config.toml
hidden_act = "tanh_gelu"
moe_layers = [0, 1, 2, 3, 4, 5, 6, 7, 8, 9, 10, 11, 12]
beta1 = 0.95
beta2 = 0.95
Below are experts of layer 2 (counted from 0) of a mixture-of-experts language model. Rows are named up (a neuron's input weights, with its number), down (a neuron's output weights, with its number) and show model dimensions 0-127. Each number is 128 + 32 x the weight over its row's rms, rounded and kept within 0 to 255. Numbers have three digits each.
Before each expert's rows: "raises" lists some tokens whose logits its average output raises strongly, later layers aside. This comes from a sample of Wikipedia text that the model never trained on.

# expert 3
raises: "196", "Their ", "197", "The ", "His ", "They "
up14:067139125119180124124132101169209103121110124052120163110099077187170117065116153098115083068170148094178147103108121113083150080082103107154169115130156166126142137131130104105086127141156085116129184106072084079111183156122146139127127147048127153179155134056138090098168158165102130109161149148173165092094129104108144112107109165108087147144140148146143114134149158176107107151157
down14:105096138131157120126119119134141130154117097132123123149104140164071191175116139171110087143136113146107075113140135136098130116096070118095130165153106193205156085161079171148139121072124106139074201150118137086168152107077115166123111096110138120121065118144100167117103135101068141130109200138157096153150131119151118196064119134183106170147054193115118179153117105119081099164152
up15:156131070131113172086084130151107134047101103052161196154105116131173140079075131187131045130112119171170111127119125095112155089161123173145138166110139086111176162114116067067138102142117135142122119109175139124129127158100104164091064164143182132132106150143163149074171086119119102138163068076094106153140139119102131100102113076140121149136155138133115125147178126113127176147197
down15:125146171114112120198160137084148090146082133129181126147163132085075061113224116084114160117118079069112126104102129163125085171080130107123081121126121171089122169153104114208122127124090133159131127150145109132172070128150141112130169088087071154136140132112101175216112117199117151159104140128134158092127113125093131163096145217089121158131083137104114128137130117134101115155111
up16:166123095155175132125129131140121111112153101115134086117117102080079157228090132097088105137099139112149127149151144145145093156167107107106149095117190059121149118125068100118140127155172184186163139086136164083131113102108078077151130156112164099111130071097168113135184138158177141149091156134165208101200068095105128153108144114151109103130118067180170112090134138147140124168103
down16:131146075137146107121162157120118076174118091150164104128157163090122089161139135093088128123077137148140163172087120126108099107138148117138173159113179121194073065138134143122164096134120129124149097176120098134103100111139137134155148240098122126145091134084130176164092099096178090123079129125151130175134139046163153086158159132138153093126167093219143124124083098138088067088139
up17:163153101077109145103165120069141123152120098177087138136170143126137180100133128133106099148191087104139149068115126132150185063154143088130143131174119148138127160110122149112151149096151171166116157123134130101064144120131103145106107109146075174151106104099101134151166079185178144186139105152113124131151207096119120093074126137109122107215152126058121152219143147150050099126132
down17:081129120147079148154135176217121115180135159118121127114085081141097160129137147133108152084114128161109147183134100164054121140169102143118101106129128065119107110151147093124140129105138126114166142150089140055072180109158095166145144164088117094141123130147181123154123123133112132158156173119113128088102100087182127142154147145138154216106096166109229121070098105132109092046135
up18:145157184085106143095118170173118126054122093109176162145101126172121059165104098124106127116149136083126168092109114167129137064089117163190088106164164136079205159117119161118149113160196093160111178160137164140074116123129149111147101179102164116124125130040175087131127121101134143126116149117090150059138070117127161150135133137155180128116172117126116068117139125090173145147104
down18:132105092147111153128142136136151105133131118141116144106063130142168106107136169120078127126116117072081108113171125151114165119133135096176149108133121134176123151105094078068149126104167132084134125144194180135137168148119154142072151115107066114121115122169075188192130102063110074109132132137201064143138149144153136164138099152175086171142098146214075166122141082123052146184109
up19:122123073167180087141157188169151143095174107098094177126134154136158143104074144095133094118172129132143112090143130131078217116175187148131127081111117138095104102065083072109103137106128157156095124141132121122113207110117090127141109120134154142127068157059131148091127154087135146183102214105149156178155109099187111092147098102109113153124187139155165107139121089095154119151138
down19:142184126149115062167146202140149113096138118153143193091137156106149148107090099093128089121176122100136111134154071087107217105101127141125123100095129132123125100160153143090114194094163111146175165111158103142128156131089139186107114131107114095156211124122084107132124126036121144126158130113095119142135167111125090089209117045089153122145071132125152149131178152108170136101151
up20:107161148093097127200117149141107105132120089167143131100106157169134152095189145100130112192112102148097092066102183112161135043144086079120161065107078063144122159126062090143126165098179117119087084161153138136122131106117137116101157165144093119081148124123139139129096127086166109121117125110134201119162112202093101118110084170110206086103137122175122144151105156107151147131091
down20:149121067138164143192133080143090143113104142161115150180123065060121083150098079118116172144081136236127120124160157156177151117096118095109080146122131142136155121089143089156124084127123169191082120118142141064094134131116093063080139131086051153115105148119153153121126132153128119136145112113156166130113143203138092154130148127131164167140169073198105130108157145106081154129121
up21:165126146063141113138127135107106121146071076155129156166148165162106185110102103141049157090115117130178099117101202055150121155123068118104142112141105165142155106084115146153129108170145094173120082141162118210178112106126093124107105122150106115167126101084163103171140061130143106158110205102114129175153138167113146175149136068161150148141140146091171178097127165170102140109102
down21:048118152108142176082066095091145169077158220055118088093127154166120119100065117181140149120113106130158123113165124176128077144121162123162099150146144163126119110121144131140121138152226157219150177116116124128143113120162129146155102153153121114102108106139094157070149120135103160072100141078083132135148152092138091121133124148087137087193152131087129126117099131153154162130087

# expert 4
raises: "of ", "and ", "& ", "| ", "that ", "or "
up5:143126110093119165130161163113140079134081098130113167150132129122115153145179090084098163054153134130120116163166110136165086189124108108102154098109166133174143090101102122083148097176173135096099121154075078134142154161152156180129164130119175112128109166162106158154134096134122151136057114130175096168184137194163120153073156112067141132179114082070115181157157149199150147077145
down5:138103111092133116113141097112138138076130151116158116153124178143139124160097192105112136187094128117136166105100115144162164136147174156126156173179105112093137174188115153201092136133066090171156125138157159137167065184087140107126137161136132174107148096105104143068138106128149131162155112128093189078135099080058165117198067133154130105106050073133124104151153083114078126109118
up6:093157075179160162137113072115104116129150097155080143139102117098174123145106115102175153159117095140115142158123094156082117135133137121151157161108149136141150207130153106128170121145176188113097117096191116129107161128102114097117125202198143100107149140105102128109108127177186069180128140173120136089136124099110154209166096129124179140111137066124162175053117182093141128091188
down6:091166143138144087121147136114083080154122071132065111164155083120121114131146094083082230154135102147098172150137113140111134153092053154118142135133100134111085165117178086148145121151146189109153099188168112146134109093122146081106121190132110103148109113135075116118148096138130181143157135132160141096115140106136177120149163113129106065154182083217091150122056165099126146089148
up7:090147120128086097128212189109094130104092101099125139125132114141192130092136149098096117098142068135149092166175137174113153143125128136160096067104137094227102153104154117173144125133112145133148128093123131109145108126177058065118114170115151118178156137098155060113145128118147162124121121090073183159187185099121131044138120106121099130147120156102134127146166175160147182179131
down7:124095110113123121116110116142119092181169130183116134145131075170148166092139075149138136111147157088129136201140154126127079113106114144194098084095084160152115113124161194141132109117165119115173124118150131100122090139126090161162146161085115153213229077127076092121111163159151108103127143091100141041061154065159142140100134155151101144102129168120137173143145110091149110157082
up8:163093149119128162130181072180125145135104137148110134150179107094120120142157094112099116102123139096117141109129180135135112119127145191134115176162127112137064115199080181121144086071090093136139171123126176108144139088154119146099144144140136098094160076110142133149152150110131111133100154090140151034083082081153108073114115159117143091077156194128052073181127089178162117150072
down8:106147070156172141134104127027118092127111150123163114094075131168129128112139159152158151168116134137087141162162090118105163143119141104155136088082055122065136158080192090140173172121182134140147090166131090212068098141131156113141108107162110103166103114103148093112125118128157157133117120213103091167135150153086141164125108124145084142149146070137146144068115159076104158111161
up9:096165153146150181110120149123089167101188200178128112137079119113153125179127174153128110128037089192156141134137102138130114141102163114146073153159150133155140151190135145096110188147178153148075117096125145177085112061112070133091136087105091156134169115154103126142165124153110177123078138126157091134155171119084114139065131095060141113126107161155166108133121074113134136074138
down9:111132125145148060136178124125083115173128106072111152115121123114163174160108080124142112161119148088144202165166152102100121140166126106069061119076140150154173164134072177124130137117117140032111148108161105148126118157124104160146167162171114122206111127134028113132086115120121107121162118111133145081100126155159156141134133128162159140092166046103138137136176143188086118089139
up10:161104134127172118103084152147112079193094107146085148170124114109124117166103128131068091189111111123179155102105106105118120103150101138124117122135119161143187163110169133129096117121158170106148162106171163098059118149116109112132082153148100158064027136144058131121193083128100060125140096112169092160119137134166132114117084096132121167059137058166139136086143143170153086144118
down10:120088111119077154139147097210150102122165148122105089154160090152131098136151125157175156148181125110084102150135190164117096139115134091098134120057111070130124144160084087127159085087076140116117105126065103158200133153184131140128120134146118151127164098108172150081080192101100138088045125125133134119133154083132125113112193160206134102146145192099166145154115148102112171140131
up11:129161138113111109079136147116084195078127117157108113140118196128165173132147063073129138129081058100167185116143119143137113097137096082175088166141115126116160142126139136096105108159144108127170171162147098200060091138120129122175118111113149127094104155119113100146107092160103164067123117106117173093155129152123163082132101131104085118243163087114179102111081137149110145105177
down11:146103116154103178102097109183202129082105154101191123136127139083120067157167098123132154153085168135168069169104163147146166073139131127098151167085131127181161102067074124136125123165069125150166124133144186090113186158183076175138116124167109139070137100146138124137067141137140119148150145081083172112097135121123099148115126134072127106103115094086122102077140183144087118127174
up12:199152157152114154106112105095135165094096148160045146141126146104146088091068102133190141150123033147109142114116111113122174130166097126165184190112117108143174164154097112100119147076141179113132113120135127145185154090084119119102120117156135133101118082066168151182168131202144133099148085139077091161161162103128166130133145152109192118150177162146119116122094189109155131103137
down12:100156182106131116152045133159117158093145109097024178127137107080130075124124171075160161116124114123072131114108103122120171078151138102168144163141143126056177121132165121102138140079176155095117123112132088125104135150112164103126091172116146122156111113107111155167165156213103134140164127142061096124203146125148197132124094125180152111135122162097138089116082167112148087099136

# expert 1
raises: "certain ", "the ", "another ", "recent ", "197", "198"
up14:178175180197096161093190161131133118098109124159114110127131100178148146151133079137097107104104096154126099143148145062146194177066082170144146146125070062180182142129125128138103161066146116087144120145132042154139117143100169121139152078105131153131115141144145178118125156153057139120141136159199163147110173145155083109123142076117187157134102109121151110145099130101137142153088
down14:088081085109122107158079101062088113211153165121139081100155185115128140127138154113113175168096137113124152105126101190124154116109151119103113149138141201123091138119090149112138141175075168165127112068154177157126119110182092115149125101148099162107167120097099078163146074090190167178112071118089184166143113105088110125075115137192141120116143149111117125111141073153180128101125
up15:101164124139164105143137160152171126143089112099066107145121144223156102117125149130151155085136100109152126133130110171095100124084089115086191121131108114166092164123091092166090109085114185184145155064182085208119127169147148133094124185107155079085123136074156174119138150146120100163169185179133154097139129120098128111098125136128097127123053108183121117158146132102184170102110
down15:139132059100093127150081150114125093117131136176142088133152166106176130133219142074137129120109092173111118091132119128115131184192163136121188123149035115104123117085069128141143161135142105132101142082135154114157137118108098172117120135079150102113084200163133126119117120147138116105097116106175101108074127162148156094146028136134087109156170209159162128132066147145159122106131
up16:134117108137086167095099125179133184118095071195091154155095121166124076138122150107132161092149097123155122121118081159136142126130160114088051136122119130144100225108118173096137148122078113139035134148131127191142085147113148117126085150121152110129085100086171089144116038136119112173141189164173204150159123122137143143156111145131133095145142110143145093122135162110112126185071
down16:137124122135106164134106125051163092188139154075150135112150106087119129088152076099103147211166156150114145073122149110126092172075092144164182094112156129109129102101127071164139113173129180120148167177158113134113116127122105116124096064133119155081148124144077142087125186131114116077078091114089130108125154114163087152134125168088123163129141155125144226150091155145140179053137
up17:162123143170069142084064072079098122172090132124114203075113123146109147170106130133132195125145177108068095136122141060165105094124170122121168124127133100146114117165113125151115139117101137102093174126108155125168117108117164140123129171148081182067167111140130105163100141074116075103146081103124138105080109182163079128150153113140104131091088149104138142182043097109097175083145
down17:094144093066177117123191134143146089112119178128122070142124198108122127076144105127126135161133137136099088188134105158107182162132070111183122157146185174121124112081089110160113109119133089194132094125127102141110118156150133092144093096170173097119074179130119153130108139177157190200091082160090095138118103082083182048148086138079136114153137107172128125116156145114117123122141
up18:124160146123103165096172151139144135182161144149150161125087145092199128127103140133166109088179159074171137124140141167101093164162138145124167179134156156173065151134134129124091167133187139155129134133103196138155145160144140103212152199185156132132112151161151163110123128096108147088177138080093109129150098122120132167080130130119133152133116040212116192100105117159132140187129
down18:170179130196136112188128144132060105094117071093157123155129111157134109128143120102121147210064105124139115110111123123182175141060095129108081106097097103069165114204093159172133105150119136148149112124159084096078141149115071161126130121108106119163115150144147090137107139156160109177085114125165134151084124188117111075178119145083152144159129147056149129173190146094139139089136
up19:170121135159173109079112111139174090106092184088112136147108089128150127174178131117118111175146090105184169141117093183137036135122151051129113122116179157178123124088138071090126090149121073134153113153124137192158151131163136137140079141123110136148137068091157121182118143108166112062122141111146086108100146148122076180143151130175136116152173100057143139150179178145147169133138
down19:071116136153164104156127179095098165192129135162137137092170158124166071102151175128175156069174122142175091134214162141125132096130066140117128065086121119138140105156110112096147157164159101139108111179122099132177155141161217129159096116134133131080086122112141136134140065069083087106178093156113111145105118099157075058136112144129106173131082176123151130127123105139128093105105
up20:183123175126047110090141145144101122113144104125109143122132158191141135150132048164154127089113090159167130137109203172167152104162148131092094167149055105165122151135144084172124115135141186194155130154091158155159116141138104151088103127104126095130118116196136190117100103152116152118114145105144080119183051155137128206088153142131124136096169093109136090162176155140137083147155
down20:125075066092148104185101132101139097136081118135164118084130136172179104136165148232153158167134104110085117081148123131151110072126130066125130146115128125106174109065126079157148132160146095139177129165163107156203132086144121148115118098116077140053093102155157126123130149156138129053108139114092175131144134146125154180066162095169147138134090129116142090128144181120084157148172
up21:165070138190133106117110140147128161151098099147154121154103177145123104119130086140137147108130106101208106178140097133125109184099134093158132137083116079182155094192168108119042175115152132165136194140078158111112167136136131126111110097097097136074045109108163165136164125154146124127110149186218107086150113125113087199109130108122127129140160119128104183172083157122124123163141
down21:118123131090097194139142143095111131154091148078115192191135128154043109148121169151131167107145152149095071089152117122191106138115191074115106113131181182194135155133143152118103120105127139103130110172172112143100093076158096089124117136115125115130196075168121099107108096086131152050064098144126104094177138128136207143122129089146155144136084101122153113141122177124164165116134